Below are experts of layer 2 (counted from 0) of a mixture-of-experts language model. Rows are named router (the router's row for the expert) and show model dimensions 384-447. Each number is 128 + 32 x the weight over its row's rms, rounded and kept within 0 to 255. Numbers have three digits each.
After each expert's rows: a language model's description of what the expert responds to. This comes from a sample of Wikipedia text that the model never trained on.

# expert 9
router:138143104094138154072123147136133164098125101097118096147158056110140136077085134110104119084160082122144107105112127076134139086114113158167154158097164104190099126135129134146136167090103204
It responds to: Taxonomy and species text

# expert 4
router:120108105082115134088145133161114125075158093118062136150095120157136099062075126084142145091186144118136104096083165107107113089146119190173124145108130110145121136149090113166089176137121186
It responds to: Acronyms and headings

# expert 11
router:099102069106110127083120110126097180063092117085138143182141090154173076076096122122125149080178108091116127144146184131136142104122135135114126172116195136208097127101094099139105176122120178
It responds to: Nouns after possessives

# expert 6
router:143127050060104152095171149136115130102112131102086107142067105130147135079063105088098130080182136152143097153118207117118157115157126170159159160086134090150076153158120113125095192126124206
It responds to: Words after conjunctions

# expert 5
router:100122088102143167069149150122103148120132123141067122166067100072117143092081087100115160064172097092156126106108167161108143107158109154175129123094176137149063060118114105141123182096063160
It responds to: Adverbs and connectives

# expert 8
router:069099136102139171147125167145131128104111105175101089119058127130141143120059102125121124114171133172111150136111185119132122149132129142169073113113122100175128176158139056134134172122131203
It responds to: Objects after prepositions

# expert 14
router:104114066067095129099164141134130120077129123125105130148120076106135103076094138079117143086188116137104112121109182125110151093136126185182163121086155114156076091126084108135101192151118210
It responds to: Two-digit numbers

# expert 12
router:103147105087111136062111156099141164079115129116136176146116121142121118064075086089117153116187104157128147171116158171143157122128141122172163124127169127198133152134090112143079174128147203
It responds to: Section heading words

# expert 2
router:100135095081121159097119096102128156101139123091123120138138067120143124084112125095124099100177165138108141105059168168151150100169151143144152131085163155111133132114104133110053137165136175
It responds to: Head nouns after "the"

# expert 0
router:087108075080141150087138107116116128080126137117070129142108078116144102052091113085127136096198119132123151131091175119097157092143143167169120116107138092146113136126084100140123193153111214
It responds to: Table cell separators

# expert 7
router:079121081065141139076129120140107127077109099101084158124111081105141090070084120076116124091199104147111161124096166138092151093102128175189159114109133100187116115120080086139107184125110210
It responds to: Word endings, line breaks

# expert 15
router:095108068072152165100140098115103129077120101120080143135129094112158098073070123090111153110187119117112112118107146142112163103118134183167131139095151110179105137094097077133100170113089223
It responds to: Table and list separators

# expert 1
router:105112069100111120068124123127093139092133136116080149155126069128162102082066079092108127096182102130087126108132178134132156115129125180147168098119142113155109129145097114116091181170115209
It responds to: Name and phrase starts

# expert 10
router:081104050097084122109154107117098088058107108107084122150120102120121116096118099105124160092176067100098140172115166154115159120132157220182175108128116125157143106128096141158109168112088214
It responds to: Participles after copula

# expert 13
router:138130086079122111117138108117107075104114137108036195159111093133174085102064117118143161089181068131130133147108194111124143134163141137149119136130146123137092147157126104136108141112096156
It responds to: After hyphens and slashes

# expert 3
router:097112098062100110096131112135100115081127080101121154135094122069152081068115104097132111073182127103111089142109174111138154095080153192163164126090179098167123156116123085118112200147099213
It responds to: Reporting and speech verbs